{
  "n_layer": 10,
  "d_model": 512,
  "n_experts": 32,
  "experts_per_token": 1,
  "d_expert": 160,
  "d_shared_expert": 576,
  "activation": "swiglu",
  "moe_layers": [2, 3, 4, 5, 6, 7, 8, 9],
  "router_score": "softmax",
  "normalize_top_k": false,
  "routed_scale": 5.66,
  "balance_loss": 0.00342,
  "balance_bias": false,
  "router_z_loss": 0.001,
  "router_bias": true,
  "init_std_router": 0.0159,
  "lr_router": 0.00139,
  "vocab_size": 32000,
  "norm": "rmsnorm",
  "norm_eps": 1e-06,
  "tie_embeddings": true,
  "optimizer": "muon_variant",
  "lr": 0.0153,
  "beta1": 0.9,
  "batch_tokens": 131072,
  "seq_len": 1024,
  "train_tokens": 506200000,
  "steps": 3862,
  "dataset": "wikipedia_en"
}
Below are experts of layer 4 (counted from 0) of a mixture-of-experts language model. Rows are named router (the router's row for the expert), gate (a neuron's input weights, with its number), up (a neuron's input weights, with its number) and show model dimensions 0-127. Each number is 200 + 30 x the weight over its row's rms, rounded and kept within 0 to 999.
After each expert's rows: a language model's description of what the expert responds to. This comes from a sample of Wikipedia text that the model never trained on.

# expert 2
router,211,193,238,131,184,205,210,183,198,259,199,178,220,145,196,240,193,216,222,208,206,168,225,217,185,232,179,177,145,223,221,244,254,204,194,201,220,228,203,235,207,206,208,186,216,238,175,187,151,193,202,199,222,227,209,182,200,181,190,192,186,216,163,219,214,183,202,229,236,223,185,164,172,230,190,203,222,171,216,220,208,190,182,242,226,187,226,186,217,196,223,217,209,173,178,223,212,216,188,217,189,230,174,239,201,195,130,199,211,195,167,178,200,189,193,276,178,215,163,229,154,211,181,200,196,250,215,181
gate0,247,172,256,117,192,185,210,207,218,105,195,174,221,199,208,171,178,229,190,195,164,165,233,170,191,200,163,136,157,210,196,171,224,198,240,145,205,188,149,212,166,167,191,172,183,188,239,204,207,186,207,288,195,161,225,224,229,227,200,275,232,120,239,213,201,165,229,207,211,166,252,175,194,218,180,254,217,181,196,214,195,205,249,199,194,195,149,180,221,174,192,172,258,243,192,203,215,213,256,202,211,151,206,189,157,183,184,155,197,165,192,166,202,223,184,172,179,161,193,205,184,181,188,200,200,228,206,240
up0,197,194,222,180,168,232,154,244,179,174,146,232,223,208,208,166,186,245,192,210,242,211,179,178,185,203,182,172,186,200,245,218,219,176,178,211,180,162,183,226,179,204,190,156,237,198,203,205,174,197,257,239,233,167,161,211,168,202,178,237,224,171,201,217,220,192,232,191,240,157,196,159,168,211,262,265,202,147,194,198,156,222,223,191,242,199,164,185,182,243,185,120,228,228,120,190,196,252,235,227,245,181,189,182,245,201,222,129,222,205,187,194,191,227,231,192,147,161,140,232,179,226,214,207,203,198,197,229
gate1,202,180,215,252,195,193,192,252,159,227,160,172,196,251,200,200,202,187,155,193,186,229,208,261,214,200,213,221,181,187,219,211,261,174,187,196,249,180,181,181,230,207,212,158,227,221,154,122,189,183,190,201,214,169,201,186,204,199,199,220,182,256,175,175,250,215,188,180,196,180,183,215,247,171,191,169,150,165,192,154,245,211,180,183,169,196,226,239,207,211,123,167,228,225,205,158,203,196,205,207,257,238,158,179,190,235,138,212,150,143,180,228,156,242,193,214,185,278,177,171,152,180,227,243,201,176,174,211
up1,199,228,211,178,195,267,164,175,153,169,215,172,238,134,207,182,207,210,142,224,206,193,216,190,278,265,240,225,210,187,216,226,203,157,181,236,183,187,129,175,228,216,204,215,155,197,173,123,160,223,180,185,162,229,272,222,195,234,184,204,187,149,195,175,210,218,223,250,187,139,155,200,245,175,229,225,239,204,277,253,167,188,186,177,169,245,161,179,212,206,153,211,214,178,155,235,225,176,215,236,188,197,214,181,233,216,180,211,178,194,225,212,223,230,190,251,205,161,220,183,214,229,170,214,229,190,180,178
Rare proper-noun starts

# expert 15
router,211,192,236,137,169,194,200,181,190,228,162,177,211,148,174,222,224,218,193,211,213,159,225,225,183,242,224,236,182,204,254,273,247,188,177,208,216,245,230,215,181,195,198,198,208,239,185,200,153,196,190,198,207,252,191,183,215,188,196,207,141,209,193,257,195,205,205,235,246,230,179,193,183,215,205,174,239,191,238,203,231,211,178,208,221,205,254,200,187,180,196,250,217,167,177,245,200,214,198,224,234,220,183,247,201,202,180,191,225,170,163,191,225,213,222,275,197,226,178,193,150,203,174,225,195,268,198,184
gate0,186,202,209,236,183,239,179,209,164,202,210,209,170,173,166,222,199,206,201,171,227,235,202,174,203,197,192,221,197,146,194,160,250,190,202,195,235,206,199,199,209,219,221,229,218,196,212,200,215,218,163,217,167,207,245,206,215,177,245,198,220,209,158,219,269,208,209,202,217,227,220,184,229,230,238,217,223,196,229,266,194,238,175,184,212,212,221,199,184,266,161,146,223,210,207,159,224,168,156,187,185,159,160,182,195,232,180,195,175,222,213,140,183,227,194,218,172,166,177,250,192,225,202,201,184,151,186,174
up0,227,231,180,151,202,192,196,204,248,165,197,200,153,246,202,189,171,181,195,165,197,188,187,210,218,151,212,189,170,224,211,156,201,162,194,222,206,148,231,163,246,205,218,232,222,224,197,281,200,207,159,231,177,203,204,192,209,236,171,205,243,212,222,197,178,219,186,225,207,247,159,213,210,192,234,230,238,172,180,217,167,196,171,215,213,201,194,181,187,175,195,190,224,164,182,216,189,245,200,219,244,206,213,180,207,173,178,193,155,180,201,171,158,185,262,198,206,202,211,183,153,209,235,216,177,209,178,185
gate1,216,169,233,220,212,200,210,207,208,226,195,172,227,138,199,175,201,187,202,213,190,179,167,188,218,175,240,188,187,206,200,205,207,151,249,222,175,211,207,198,176,225,126,212,168,188,154,215,186,166,234,225,237,176,212,213,219,224,163,194,234,218,188,138,185,203,161,257,196,174,218,222,149,175,226,196,175,182,196,277,221,158,206,165,216,222,134,171,219,120,179,194,215,187,239,159,226,197,220,169,240,223,202,235,219,201,211,243,143,222,217,219,236,199,204,139,203,144,229,185,155,210,204,202,202,177,210,181
up1,234,184,207,192,243,243,190,183,185,207,161,197,214,227,166,212,202,230,183,250,158,213,217,220,155,202,206,134,216,205,203,171,170,223,198,229,210,170,216,177,240,137,228,180,161,175,288,229,240,240,186,229,167,163,210,205,158,165,207,246,213,226,151,170,200,212,171,180,200,210,178,194,187,178,191,234,206,275,181,173,254,213,265,283,186,178,186,252,224,256,165,203,209,199,210,193,207,174,216,177,200,178,159,172,151,224,181,166,273,207,215,198,193,224,160,187,234,154,181,193,147,192,175,206,210,271,190,221
Of and taxonomic labels

# expert 31
router,205,217,237,211,212,271,189,140,213,204,187,203,237,162,159,198,190,232,263,175,152,209,216,210,182,235,169,223,182,216,219,257,209,220,212,185,178,192,201,254,208,177,204,212,229,232,196,204,167,223,200,240,200,234,161,209,260,251,224,221,209,170,184,238,176,221,248,206,235,209,209,217,139,171,199,178,210,197,183,184,171,228,242,218,205,131,266,167,227,199,222,228,258,193,159,240,213,174,243,196,207,235,134,231,162,219,234,121,268,231,203,188,209,201,199,201,239,185,138,232,203,201,181,225,218,174,162,202
gate0,212,227,245,166,208,211,235,209,194,228,199,226,176,216,226,190,248,220,229,156,197,232,133,222,183,133,224,227,214,232,185,165,184,168,208,196,253,254,211,189,222,189,236,216,219,169,224,237,150,196,168,227,192,192,233,236,161,183,178,179,202,202,161,209,241,120,140,194,212,227,199,206,216,217,168,266,240,191,156,148,195,217,225,148,199,278,221,196,180,158,166,228,217,195,207,201,198,191,266,199,221,188,159,202,152,202,187,128,211,197,192,232,184,178,178,210,227,178,260,213,213,204,182,193,179,143,183,155
up0,213,203,198,174,192,198,188,225,239,219,190,201,181,202,184,192,258,227,136,165,164,248,174,178,167,204,152,195,242,215,211,212,227,145,221,188,212,237,183,109,215,185,226,223,213,245,211,187,198,165,253,222,191,151,192,262,157,191,145,203,176,227,162,204,195,203,197,209,194,208,231,200,176,254,145,221,183,179,167,219,194,225,213,206,180,172,213,166,228,259,185,204,193,171,228,220,181,202,231,255,238,193,150,232,202,201,195,215,180,185,210,187,221,218,233,160,223,158,218,178,239,235,182,191,197,144,210,128
gate1,214,137,200,234,220,178,176,205,200,214,175,167,180,236,201,169,298,138,192,173,199,209,178,142,159,245,198,207,207,192,173,231,165,230,223,223,173,185,143,168,236,202,218,184,211,161,185,203,256,161,221,174,224,210,221,164,194,186,183,168,231,199,256,227,213,181,207,155,188,169,146,202,221,243,198,194,148,161,215,244,173,229,198,221,227,217,226,174,175,179,175,157,217,234,236,215,213,156,228,181,187,168,196,235,211,167,188,206,135,205,211,269,213,194,197,180,176,210,238,188,153,184,233,216,260,209,189,259
up1,225,205,214,196,193,185,196,197,209,207,177,171,217,177,222,253,244,223,210,206,172,228,217,163,214,240,188,191,244,199,186,215,190,201,158,184,164,190,171,180,224,190,215,195,183,170,204,255,262,174,183,197,228,210,208,138,179,180,133,96,241,236,203,202,212,234,218,216,222,175,165,199,214,232,184,230,175,223,200,208,205,197,192,202,234,181,255,171,199,136,196,133,199,205,251,257,194,183,231,204,149,195,175,227,141,213,223,209,204,174,227,245,145,154,212,194,189,224,256,219,155,154,200,203,173,235,194,247
Action verbs

# expert 12
router,199,201,234,130,196,176,208,184,229,250,162,194,212,152,183,213,236,266,203,175,205,173,221,238,163,269,203,208,154,211,224,228,246,179,196,204,222,228,196,248,185,166,186,209,212,214,165,199,166,225,208,190,190,248,178,178,190,224,189,211,184,204,190,241,196,222,208,244,262,249,136,163,166,179,224,196,218,161,202,198,215,212,199,210,260,185,211,205,191,180,214,241,211,172,180,240,202,204,214,207,220,212,174,225,172,181,165,184,185,159,189,169,220,209,197,229,190,189,158,231,153,211,169,222,190,213,174,191
gate0,186,196,160,189,219,193,177,181,197,243,223,157,114,174,210,289,140,194,213,226,189,186,163,183,158,169,215,236,243,179,172,152,223,196,187,212,207,243,206,177,186,195,211,154,182,178,158,211,256,194,202,226,234,187,180,202,208,181,192,232,202,141,139,181,194,210,166,261,195,163,207,218,211,210,191,236,167,222,184,208,224,161,214,190,219,235,229,203,225,186,187,245,163,176,136,193,243,201,195,199,208,193,162,192,197,166,201,206,318,226,203,237,236,145,167,225,160,200,208,211,175,207,184,190,154,203,174,204
up0,204,201,173,174,196,228,253,137,175,237,208,198,184,208,192,212,278,191,184,172,164,205,231,221,246,220,223,214,223,228,223,166,207,190,207,226,157,210,214,205,174,200,213,144,208,248,204,190,206,208,207,181,232,172,173,184,211,232,192,191,236,188,201,216,165,209,177,231,196,174,171,213,213,226,188,194,204,210,190,223,184,188,226,180,229,201,212,252,199,220,230,209,198,222,202,156,293,224,209,239,160,183,260,207,186,194,204,185,243,167,172,181,179,199,215,212,202,204,169,240,191,226,163,167,197,180,167,184
gate1,178,184,257,119,197,248,215,148,190,180,179,191,196,187,212,192,191,215,208,172,214,154,219,170,216,199,168,211,194,207,212,145,196,210,166,232,195,211,160,180,240,164,215,223,197,224,183,235,193,196,207,167,186,227,144,195,135,194,232,200,241,182,107,182,233,214,163,158,197,229,216,220,207,230,212,179,208,180,191,175,201,203,211,197,196,215,226,182,233,177,254,226,219,182,170,194,223,212,171,208,178,209,157,224,199,231,229,236,196,155,220,230,232,245,123,185,247,224,201,255,257,191,196,198,215,212,220,234
up1,188,180,256,210,242,199,187,143,160,218,165,168,191,170,213,239,133,208,194,172,174,189,210,135,246,205,178,253,198,231,200,192,207,205,220,215,151,218,167,212,164,239,247,214,155,196,205,183,214,256,214,200,164,170,237,200,215,184,264,197,197,202,143,269,189,209,169,217,237,207,161,177,222,265,208,217,175,185,155,185,223,147,230,256,208,229,181,234,184,201,213,162,205,191,181,181,171,177,246,184,215,226,175,239,212,231,186,237,182,189,220,247,201,230,150,171,238,230,193,219,247,212,180,228,204,126,216,196
Punctuation after team names

# expert 22
router,197,193,201,176,213,262,215,194,200,163,193,167,166,172,174,202,185,200,239,206,132,180,210,266,190,193,181,214,106,230,182,224,213,170,183,178,221,205,180,236,141,206,158,102,183,262,220,205,206,274,170,202,193,199,210,178,247,237,172,247,206,168,208,216,197,192,205,220,188,172,161,237,210,154,192,252,209,163,234,192,216,188,221,241,245,218,208,176,229,206,204,176,198,180,208,221,176,255,247,179,212,266,154,255,216,193,179,189,245,220,182,169,228,198,194,218,250,231,219,184,174,215,171,206,171,218,171,238
gate0,219,203,167,265,208,194,169,231,131,215,171,195,198,172,238,186,196,196,211,195,149,155,191,160,218,214,243,160,218,249,265,196,189,270,174,178,208,175,159,160,232,191,186,184,125,207,212,230,153,192,229,203,201,238,179,170,205,244,245,204,212,213,169,218,214,239,205,175,266,194,198,175,191,248,183,223,245,121,190,209,147,200,220,177,200,193,129,215,208,169,233,189,189,213,183,223,196,214,214,202,216,210,191,200,163,246,248,177,231,242,241,174,145,220,131,194,242,216,142,173,239,241,246,147,167,207,207,174
up0,189,204,201,195,171,184,183,185,148,228,185,210,195,239,236,200,194,177,240,206,210,141,156,190,190,218,188,215,186,210,261,143,157,265,108,172,184,191,199,186,228,249,203,190,111,228,238,226,156,189,209,209,215,196,151,224,179,272,218,203,187,155,118,184,221,228,206,220,253,193,220,159,237,213,201,209,265,161,192,199,185,210,192,167,201,195,189,195,222,175,172,221,187,132,220,215,204,191,227,220,161,211,203,189,148,212,194,184,177,201,222,153,161,203,161,200,212,163,201,214,179,172,203,181,160,202,227,169
gate1,205,195,205,209,249,190,227,221,203,181,202,232,220,203,192,236,155,216,183,275,224,207,159,258,211,189,241,177,253,222,241,194,205,162,214,188,209,249,224,222,200,180,189,198,190,134,241,197,212,205,204,224,153,223,186,162,173,199,175,263,186,192,222,266,142,151,197,194,172,131,196,200,246,181,186,182,198,196,187,162,206,210,173,217,207,156,204,256,175,189,143,179,156,174,180,220,221,194,222,193,202,162,272,179,234,160,201,234,217,213,163,250,181,250,201,256,186,203,214,152,171,218,200,177,173,218,238,215
up1,214,205,134,178,220,195,183,189,174,135,175,211,175,204,145,198,231,231,218,243,195,172,211,181,213,198,197,177,165,224,224,142,236,239,204,181,252,232,187,231,231,167,183,217,235,217,256,221,232,215,165,200,216,180,216,215,203,199,201,208,182,204,176,176,204,199,198,169,153,250,160,193,100,188,201,215,199,153,156,203,170,199,222,178,201,200,196,161,217,182,151,217,181,223,223,172,179,229,130,205,211,172,199,174,229,288,250,217,143,154,185,282,244,138,181,210,160,217,200,191,228,222,170,234,192,191,154,150
Adverbs and connectives

# expert 14
router,235,261,231,172,213,211,211,145,179,223,199,146,213,172,143,220,219,257,191,155,170,180,205,183,190,232,215,241,121,210,242,199,230,246,159,136,243,208,209,224,174,139,215,156,221,252,159,165,202,187,156,199,213,249,174,208,204,240,172,227,216,200,163,247,139,179,180,181,191,135,148,133,124,180,174,225,231,140,251,255,226,151,146,191,214,178,214,196,177,180,209,191,206,211,162,210,172,214,218,170,178,198,136,211,182,235,184,202,187,242,227,243,225,190,174,235,251,192,208,143,182,180,182,198,160,235,186,251
gate0,160,176,210,191,198,148,168,176,169,213,208,209,173,225,179,218,158,151,177,202,206,266,214,217,189,171,197,184,185,218,255,164,189,197,183,222,186,229,189,123,233,174,219,236,158,188,172,223,206,135,205,185,189,161,148,190,165,252,123,217,216,163,174,166,168,198,186,154,197,170,192,251,236,184,263,232,190,186,194,227,234,197,153,206,190,129,199,174,137,219,164,162,200,187,173,230,182,193,155,182,160,126,172,164,177,223,194,250,241,197,193,216,218,225,230,166,223,182,190,217,202,157,201,240,199,124,202,198
up0,164,188,173,123,187,203,188,216,150,206,216,287,172,297,214,251,211,153,141,241,217,225,201,300,205,133,214,211,220,209,259,243,242,208,211,204,211,225,155,197,183,180,197,242,162,136,220,235,196,217,169,174,210,195,193,187,183,206,148,238,203,145,153,215,182,200,221,212,187,200,230,242,234,233,245,224,202,244,182,198,167,178,161,188,192,157,220,206,185,180,183,194,204,205,186,197,182,227,183,190,197,145,177,173,200,258,229,249,238,216,215,245,212,207,252,205,186,280,201,202,202,170,185,216,215,164,273,216
gate1,231,170,258,193,210,147,186,210,208,182,175,220,188,201,191,226,214,210,211,205,141,205,212,149,168,148,231,177,184,191,178,230,145,226,222,181,197,156,205,193,211,188,172,197,180,179,216,247,233,198,197,208,198,220,200,180,158,186,191,199,153,198,205,200,213,202,241,212,138,183,173,119,199,210,176,228,169,239,189,195,161,204,234,221,197,213,180,237,225,182,210,183,231,194,206,240,156,228,201,153,239,211,180,244,211,168,263,146,201,209,177,154,237,194,221,211,193,208,218,194,207,214,165,241,235,204,262,248
up1,228,203,189,186,242,286,185,196,200,175,217,218,212,207,191,243,127,221,147,217,180,207,168,216,176,258,240,188,132,143,188,198,201,138,189,176,177,195,199,183,210,210,249,215,197,183,227,186,215,193,233,159,246,224,241,230,217,197,217,165,197,220,135,183,222,236,159,179,160,153,258,246,193,214,190,229,246,180,112,198,235,177,159,141,193,205,237,241,199,170,211,214,214,233,124,155,197,203,189,243,190,235,239,146,206,245,206,231,237,165,199,230,175,151,204,170,183,181,219,229,222,156,252,210,197,177,150,163
Sentence ends, heading marks

# expert 23
router,202,216,249,175,192,216,222,206,161,232,182,172,221,202,200,246,203,201,254,174,173,187,206,224,187,212,181,210,173,179,213,226,202,221,205,176,209,145,172,254,167,197,237,169,187,258,145,233,150,184,197,231,200,220,181,189,226,228,185,205,239,187,185,244,216,175,253,232,200,203,184,135,172,156,175,167,214,170,156,201,208,197,166,217,202,228,244,188,244,174,193,223,213,180,157,236,220,204,229,215,212,197,180,185,191,192,228,146,193,191,222,131,229,215,167,253,212,165,195,166,233,177,143,200,176,197,133,204
gate0,208,253,195,165,240,246,251,196,231,213,207,236,178,160,201,249,192,220,191,199,196,240,226,200,215,140,162,202,228,178,218,221,203,235,180,187,288,243,168,240,232,306,213,136,231,238,172,238,148,190,237,253,183,186,162,184,197,206,185,156,171,248,219,171,159,229,194,176,197,212,206,250,184,148,188,194,171,141,156,202,169,187,217,163,133,248,230,219,173,229,155,125,207,159,169,194,93,195,179,225,201,211,198,181,198,199,205,285,206,219,195,223,192,210,216,204,227,168,183,160,241,196,160,202,218,189,137,185
up0,174,211,221,228,168,227,207,151,159,238,192,188,216,212,215,260,237,226,159,213,238,229,227,199,187,216,217,203,268,223,181,156,180,167,173,189,164,200,223,212,225,170,204,235,193,173,194,201,186,203,247,188,146,205,247,144,184,150,201,219,213,214,178,202,235,212,189,201,202,209,151,238,193,218,213,220,233,170,179,183,146,252,179,179,195,187,261,187,243,213,242,156,205,151,200,142,255,222,179,244,229,200,165,212,157,176,202,162,205,173,182,217,173,182,180,199,230,220,211,162,178,215,176,208,249,215,206,177
gate1,188,150,151,275,224,237,217,201,220,199,155,216,216,123,188,190,192,170,202,225,214,175,230,181,194,171,156,159,262,206,203,177,232,187,207,178,136,248,210,207,192,218,209,223,207,199,184,207,211,247,204,174,184,157,206,209,199,220,184,200,202,184,168,159,184,141,223,221,225,218,245,192,224,240,222,224,277,179,203,180,149,191,210,170,219,194,244,219,230,125,217,211,225,162,198,216,209,217,221,210,177,219,211,202,192,162,166,196,183,231,213,215,188,208,155,179,215,239,155,229,164,191,103,192,190,234,211,253
up1,224,231,212,144,216,184,185,215,196,233,169,160,234,273,209,169,219,151,184,232,209,223,233,239,169,164,201,223,206,208,179,202,217,212,209,212,223,242,202,234,205,226,191,227,209,146,194,218,199,204,195,240,220,189,215,226,228,218,194,159,160,207,272,146,184,177,208,201,165,232,165,215,171,218,190,250,153,176,201,243,199,234,233,228,204,210,174,185,199,282,167,216,210,197,184,217,229,210,227,233,219,256,220,205,208,171,180,208,202,178,178,199,212,209,232,148,195,241,138,174,237,169,222,214,206,209,251,272
Copulas, auxiliaries, relatives

# expert 7
router,194,206,199,172,180,201,206,165,175,204,211,168,192,206,174,288,157,228,165,223,173,167,228,236,190,211,172,239,179,214,181,218,265,161,183,227,257,232,189,238,156,190,258,138,226,239,213,244,155,243,193,237,232,254,212,213,232,251,162,221,167,224,208,183,191,218,164,213,234,184,215,189,201,199,164,163,211,188,168,217,205,181,224,211,219,181,238,166,202,210,174,197,243,166,129,271,219,150,265,194,213,219,152,260,172,222,144,146,196,182,197,180,207,182,200,219,198,222,204,201,139,179,162,195,175,227,151,198
gate6,229,244,190,226,189,216,206,174,179,200,222,178,228,164,194,209,137,191,191,208,225,203,170,168,178,242,160,225,222,217,192,211,161,191,177,200,263,186,218,225,215,183,238,217,196,160,214,205,190,165,248,216,176,243,227,199,222,195,232,198,186,151,180,216,210,202,182,222,173,227,191,218,185,197,228,210,169,177,268,201,283,151,230,203,220,214,181,225,239,261,224,235,282,191,216,230,206,216,232,193,178,235,175,241,214,259,191,191,148,161,204,240,153,174,213,240,250,206,164,227,221,241,206,242,175,171,218,160
up6,248,204,155,187,182,183,225,122,173,213,268,180,180,214,169,229,186,203,226,227,238,155,233,163,193,222,208,237,249,193,228,195,188,195,221,264,216,218,229,203,193,222,210,174,216,201,187,219,215,233,175,249,179,219,237,221,208,196,190,218,204,179,208,200,222,147,197,213,190,195,140,206,203,229,171,148,147,215,209,203,255,197,199,179,231,164,213,226,195,264,267,234,246,175,227,180,243,254,256,188,228,170,173,191,186,257,220,205,167,210,195,244,162,216,222,170,174,207,195,210,202,181,214,237,228,196,184,204
gate7,241,272,221,185,237,230,202,211,170,169,196,190,222,166,189,197,210,224,226,236,181,272,183,247,163,158,214,201,184,248,225,231,160,187,187,171,237,192,220,232,247,139,239,214,216,195,226,227,154,212,140,240,159,200,207,167,200,221,181,197,183,214,202,229,185,256,182,201,227,222,206,215,139,232,163,138,168,187,195,198,232,220,200,224,217,214,216,203,223,218,199,225,239,160,189,196,203,210,163,200,214,240,147,201,204,179,212,211,186,184,216,212,184,182,214,223,196,225,217,193,268,220,215,183,181,200,142,190
up7,178,149,184,189,156,149,179,162,220,220,242,203,232,228,223,217,218,190,170,204,280,128,195,216,210,220,181,170,209,206,211,169,196,219,164,222,214,196,207,168,140,224,208,197,200,197,189,191,232,166,209,196,200,199,215,231,140,157,195,193,248,203,248,148,217,193,233,204,157,163,158,183,210,174,243,245,156,206,203,215,189,179,192,184,193,183,163,166,171,213,188,240,165,197,255,226,188,255,212,184,188,154,232,212,198,162,164,209,220,197,198,146,176,222,207,199,176,135,120,222,135,190,197,217,230,181,230,166
Prefixes and open quotes

# expert 21
router,190,185,242,163,188,209,208,188,209,257,200,172,206,161,210,234,206,224,217,208,212,166,244,216,156,227,209,199,181,218,250,250,247,189,188,200,234,246,192,215,165,190,175,167,197,230,167,192,134,187,209,181,206,242,199,186,183,201,190,191,203,241,200,284,192,199,202,235,219,250,150,168,142,210,224,212,227,180,237,197,201,165,183,196,227,223,213,205,245,223,234,227,236,178,206,232,208,227,179,196,232,235,152,231,187,190,171,201,193,191,178,201,240,216,235,245,206,209,168,222,125,206,200,208,202,218,199,202
gate0,211,177,202,263,215,236,160,193,204,181,187,147,228,163,210,190,210,172,205,166,185,196,202,211,223,232,236,197,121,181,224,195,202,184,219,231,206,209,146,228,215,188,175,199,149,125,216,183,239,176,223,214,226,212,183,236,225,177,194,177,259,228,176,244,219,259,236,168,255,190,188,278,152,165,241,222,206,205,252,177,190,147,207,163,139,219,244,210,205,181,199,184,192,208,212,213,259,233,195,238,299,193,205,171,242,184,217,186,192,256,215,180,244,179,192,201,228,197,150,218,194,198,180,225,203,177,175,156
up0,174,173,187,202,185,157,179,195,236,202,201,216,219,152,208,239,270,229,188,221,212,197,175,150,184,188,220,197,191,178,190,196,194,176,255,202,181,229,183,210,153,159,267,172,205,196,193,202,207,199,202,201,214,281,192,208,207,249,141,200,189,230,215,164,219,211,215,157,175,149,211,207,203,196,198,199,158,172,223,189,193,184,258,210,200,174,192,219,201,190,227,207,184,200,235,190,163,213,164,247,222,222,193,161,192,229,192,218,195,204,185,193,195,215,189,206,217,222,221,187,168,211,189,171,204,190,217,192
gate1,203,153,199,169,200,272,165,182,200,154,203,187,224,170,221,217,207,196,211,188,225,171,156,186,171,205,207,271,151,221,198,241,198,188,204,171,178,209,178,177,154,215,208,210,192,213,170,230,168,193,162,205,166,163,174,249,183,250,222,220,231,237,196,217,150,208,230,155,197,239,269,190,195,182,244,224,209,164,235,249,145,228,243,220,162,239,225,196,180,195,168,198,182,192,194,211,202,182,168,214,188,170,187,233,208,210,142,206,164,229,243,193,239,179,147,249,236,147,171,143,235,158,210,270,197,269,208,217
up1,210,161,205,187,231,190,243,223,203,224,216,253,174,224,156,224,226,240,177,173,178,147,218,178,216,184,169,200,204,181,224,178,204,195,223,182,280,202,219,222,199,221,211,219,196,214,153,185,212,147,209,170,180,239,203,210,204,200,200,211,259,160,193,202,296,248,162,168,257,193,223,198,137,215,219,219,157,192,207,200,210,224,174,238,203,257,226,188,203,171,193,200,151,229,180,180,236,176,192,220,195,234,233,235,185,229,211,205,185,209,171,195,198,153,220,186,222,227,195,221,213,183,237,210,179,204,198,220
First cell of table rows

# expert 6
router,228,224,237,191,193,187,183,128,160,235,152,189,232,155,149,244,190,198,228,130,161,190,229,246,184,249,192,224,156,188,219,280,206,166,171,202,223,183,161,206,167,210,224,226,220,178,185,229,195,235,217,192,229,169,187,184,232,149,187,212,184,239,189,192,235,247,221,169,217,167,185,159,156,209,201,188,220,201,252,237,186,143,192,139,242,227,202,192,238,192,174,116,221,167,182,206,200,193,190,200,222,279,180,214,179,209,155,157,205,192,184,153,229,191,211,232,198,182,184,242,167,154,165,240,127,219,170,194
gate0,229,204,194,147,214,200,215,170,189,216,164,177,219,209,110,243,203,214,169,165,156,228,222,174,188,223,174,246,177,200,252,179,221,165,243,205,131,190,208,206,219,181,207,211,199,218,202,185,170,230,196,195,196,138,176,194,214,196,162,192,160,166,218,162,189,206,205,221,185,174,195,236,180,208,196,199,206,165,215,259,185,154,177,237,194,191,176,161,249,207,229,195,186,125,184,240,203,150,174,244,224,166,189,225,204,247,207,235,178,216,214,194,257,206,184,240,226,229,185,206,144,161,193,202,196,216,236,246
up0,230,223,201,199,214,201,212,190,226,201,171,173,202,233,232,213,134,165,191,193,165,201,221,155,215,162,242,227,186,248,236,150,216,203,186,222,151,192,195,259,196,240,210,193,229,224,176,178,129,240,169,220,191,170,168,179,189,188,184,213,177,175,248,202,204,172,216,199,162,228,235,234,202,203,160,195,168,196,231,263,180,173,231,180,228,180,197,174,246,148,169,200,190,164,230,211,209,218,212,263,237,198,167,221,214,240,185,289,207,274,184,171,212,195,213,151,210,215,226,182,168,215,217,223,180,239,188,143
gate1,199,218,204,175,204,204,211,206,209,185,187,197,202,247,154,154,236,176,176,210,139,194,158,248,200,199,178,204,197,194,190,226,154,201,214,183,174,210,204,202,193,214,153,203,204,187,240,192,221,188,230,244,230,216,207,173,213,162,156,167,193,175,155,189,208,176,172,194,185,172,209,215,232,218,234,196,171,227,232,215,278,134,201,207,210,202,211,185,169,196,183,222,209,214,228,256,240,197,166,133,211,193,165,226,195,205,145,155,250,189,224,216,197,229,175,224,212,175,173,182,149,178,238,202,232,193,109,235
up1,165,190,184,209,191,159,238,157,222,235,224,189,227,174,157,214,186,198,213,208,186,218,263,194,196,189,237,191,201,224,223,162,191,160,203,201,191,203,180,136,183,196,189,229,231,237,191,185,238,146,194,148,192,179,191,202,131,188,242,176,233,211,270,173,196,181,179,213,171,212,263,227,187,125,155,227,213,205,224,169,193,257,188,186,213,166,202,163,222,183,172,191,180,235,187,159,156,202,189,184,211,203,186,191,186,222,218,209,230,242,186,227,153,174,215,142,230,176,229,193,240,207,195,161,175,215,230,241
Table cell separators